Weights of a small mixture-of-experts language model, trained from scratch on English Wikipedia.
Size: 10 layers, width 128, vocabulary 4096, 30.8M parameters.
Experts: 256 experts in each of 9 layers, 32 ReGLU neurons an expert, 6 picks a token, a softmax router.
Training: a variant of SOAP for the experts, 3923 steps.
Below are experts of layer 6 (counted from 0) of a mixture-of-experts language model. Rows are named router (the router's row for the expert), gate (a neuron's input weights, with its number), up (a neuron's input weights, with its number) and show model dimensions 0-127. Each number is 200 + 40 x the weight over its row's rms, rounded and kept within 0 to 999.
Before each expert's rows: "comes after" lists some tokens at least twice as common just before its tokens as in all text. This comes from a sample of Wikipedia text that the model never trained on. Tokens count by the router's weight.

# expert 81
comes after: " in", " of", " is", ",", ".", "ing"
router,131,268,262,223,189,171,197,178,127,179,187,112,203,235,144,227,173,179,153,256,228,215,219,252,225,147,186,186,208,184,221,219,198,164,182,203,130,160,127,205,204,154,197,193,146,214,220,192,164,185,205,177,206,163,242,146,232,266,202,153,224,132,191,244,223,223,148,159,159,257,230,213,165,201,217,197,139,144,245,223,163,236,163,146,169,243,249,193,262,113,233,231,158,204,155,194,232,184,214,186,147,227,195,171,199,252,212,228,208,284,253,189,193,160,140,210,90,124,153,241,242,140,198,224,195,267,260,183
gate0,217,97,207,202,230,201,172,197,205,215,202,181,258,227,178,191,203,231,172,191,79,207,174,195,228,159,199,201,207,170,261,202,135,86,225,180,179,193,230,206,193,195,108,185,190,209,210,168,210,204,250,187,266,131,256,176,202,218,203,246,229,188,168,253,146,204,260,160,204,174,244,229,199,198,212,174,194,207,167,179,151,193,258,251,242,130,258,212,173,228,280,162,128,69,184,219,221,230,230,141,228,176,259,122,221,234,257,153,257,160,171,213,241,245,203,173,164,203,178,233,175,154,163,234,173,207,177,160
up0,209,299,215,189,188,157,263,195,204,243,133,230,169,154,261,166,195,191,250,190,245,229,209,174,250,190,202,182,167,250,127,169,235,297,205,199,243,177,171,232,232,217,284,156,229,182,156,255,257,180,157,154,151,194,182,303,191,212,161,233,201,202,251,217,295,162,186,223,209,173,123,209,161,207,167,195,220,249,206,235,251,204,168,136,162,178,121,177,238,190,114,198,258,251,239,228,250,213,222,266,175,212,175,222,162,189,177,231,206,210,157,168,191,129,184,212,251,234,165,176,187,209,180,130,204,148,251,205

# expert 138
comes after: " of", ".", " in", " to", ",", " with"
router,160,212,225,213,193,62,106,165,212,111,218,85,140,250,183,238,145,164,251,240,262,179,248,256,213,184,187,165,170,212,276,214,174,243,237,251,172,179,151,189,201,184,193,216,202,229,217,152,187,189,249,203,193,215,166,158,263,236,142,144,234,131,189,195,222,204,207,182,237,203,291,218,227,246,173,185,175,143,231,171,187,268,147,189,165,214,175,185,246,172,240,212,203,170,160,206,211,263,189,256,151,197,198,236,235,224,165,161,129,193,241,178,221,204,153,247,131,164,223,179,250,175,223,210,149,206,210,201
gate0,161,161,235,197,100,141,178,231,220,192,179,214,254,174,154,164,223,277,182,250,236,172,189,146,181,160,243,191,277,250,227,200,253,165,292,206,200,182,223,208,292,195,206,197,176,173,195,181,135,148,166,317,167,171,142,249,224,159,187,160,162,182,197,182,164,232,179,229,205,178,139,190,213,237,183,120,225,180,167,218,193,193,232,196,170,221,145,152,209,233,165,166,257,194,199,215,219,204,106,235,233,250,187,251,188,226,186,183,190,235,215,80,158,216,226,184,293,226,167,202,227,211,143,182,193,253,222,159
up0,188,152,242,195,108,186,218,172,209,166,218,181,224,147,170,168,224,234,194,232,253,126,230,200,224,204,196,191,259,248,268,172,205,185,235,208,198,216,223,183,237,245,180,222,224,164,206,187,142,105,103,296,155,193,203,248,250,111,132,159,216,219,217,214,140,209,183,210,250,207,144,197,182,228,166,132,248,153,161,205,192,223,199,168,212,178,181,164,105,208,181,175,266,165,226,247,201,204,122,235,250,246,155,234,228,222,223,189,161,283,252,147,124,177,253,223,210,199,130,236,241,212,172,187,164,221,205,165

# expert 36
comes after: " of", " in", " to", " at", " for", " on"
router,141,224,283,219,197,115,173,263,191,152,209,172,181,261,192,257,195,163,201,199,225,193,216,260,178,127,163,169,175,176,329,175,215,207,207,252,191,230,121,185,253,159,140,182,164,205,182,109,176,195,233,154,218,187,182,195,256,278,189,134,263,190,202,170,202,185,197,157,173,203,166,203,240,225,206,218,173,162,170,143,209,245,148,213,245,214,243,147,245,130,244,153,168,150,183,246,188,237,229,214,147,241,249,212,290,217,199,192,170,181,218,154,258,211,181,118,147,132,201,214,207,164,179,183,167,237,187,202
gate0,228,253,208,181,236,242,205,248,162,176,271,171,165,174,250,281,230,167,272,211,246,188,183,219,139,172,163,228,149,152,190,191,256,159,204,212,236,171,269,226,178,173,221,186,205,308,163,180,238,272,159,159,128,213,239,212,214,281,187,147,228,198,169,259,197,217,168,263,198,167,167,242,192,149,222,211,143,203,182,171,275,211,207,193,221,310,217,187,179,198,229,197,190,200,191,168,153,237,303,188,175,217,207,189,202,184,112,267,180,210,199,193,156,198,149,129,234,232,132,170,189,195,197,128,235,179,187,138
up0,172,105,167,141,192,134,166,260,267,243,176,300,232,138,188,148,198,197,217,181,123,119,218,115,183,208,149,162,224,149,267,220,210,155,191,160,208,194,151,233,187,310,179,150,187,262,224,217,224,143,209,214,179,181,222,218,230,227,244,152,142,237,198,200,200,228,154,212,198,233,156,239,179,227,203,272,259,200,88,175,173,190,204,233,190,203,172,182,107,232,168,235,166,214,208,200,206,231,186,178,202,178,213,284,201,149,231,246,251,231,171,152,156,227,187,184,178,210,190,190,176,191,189,190,182,201,235,268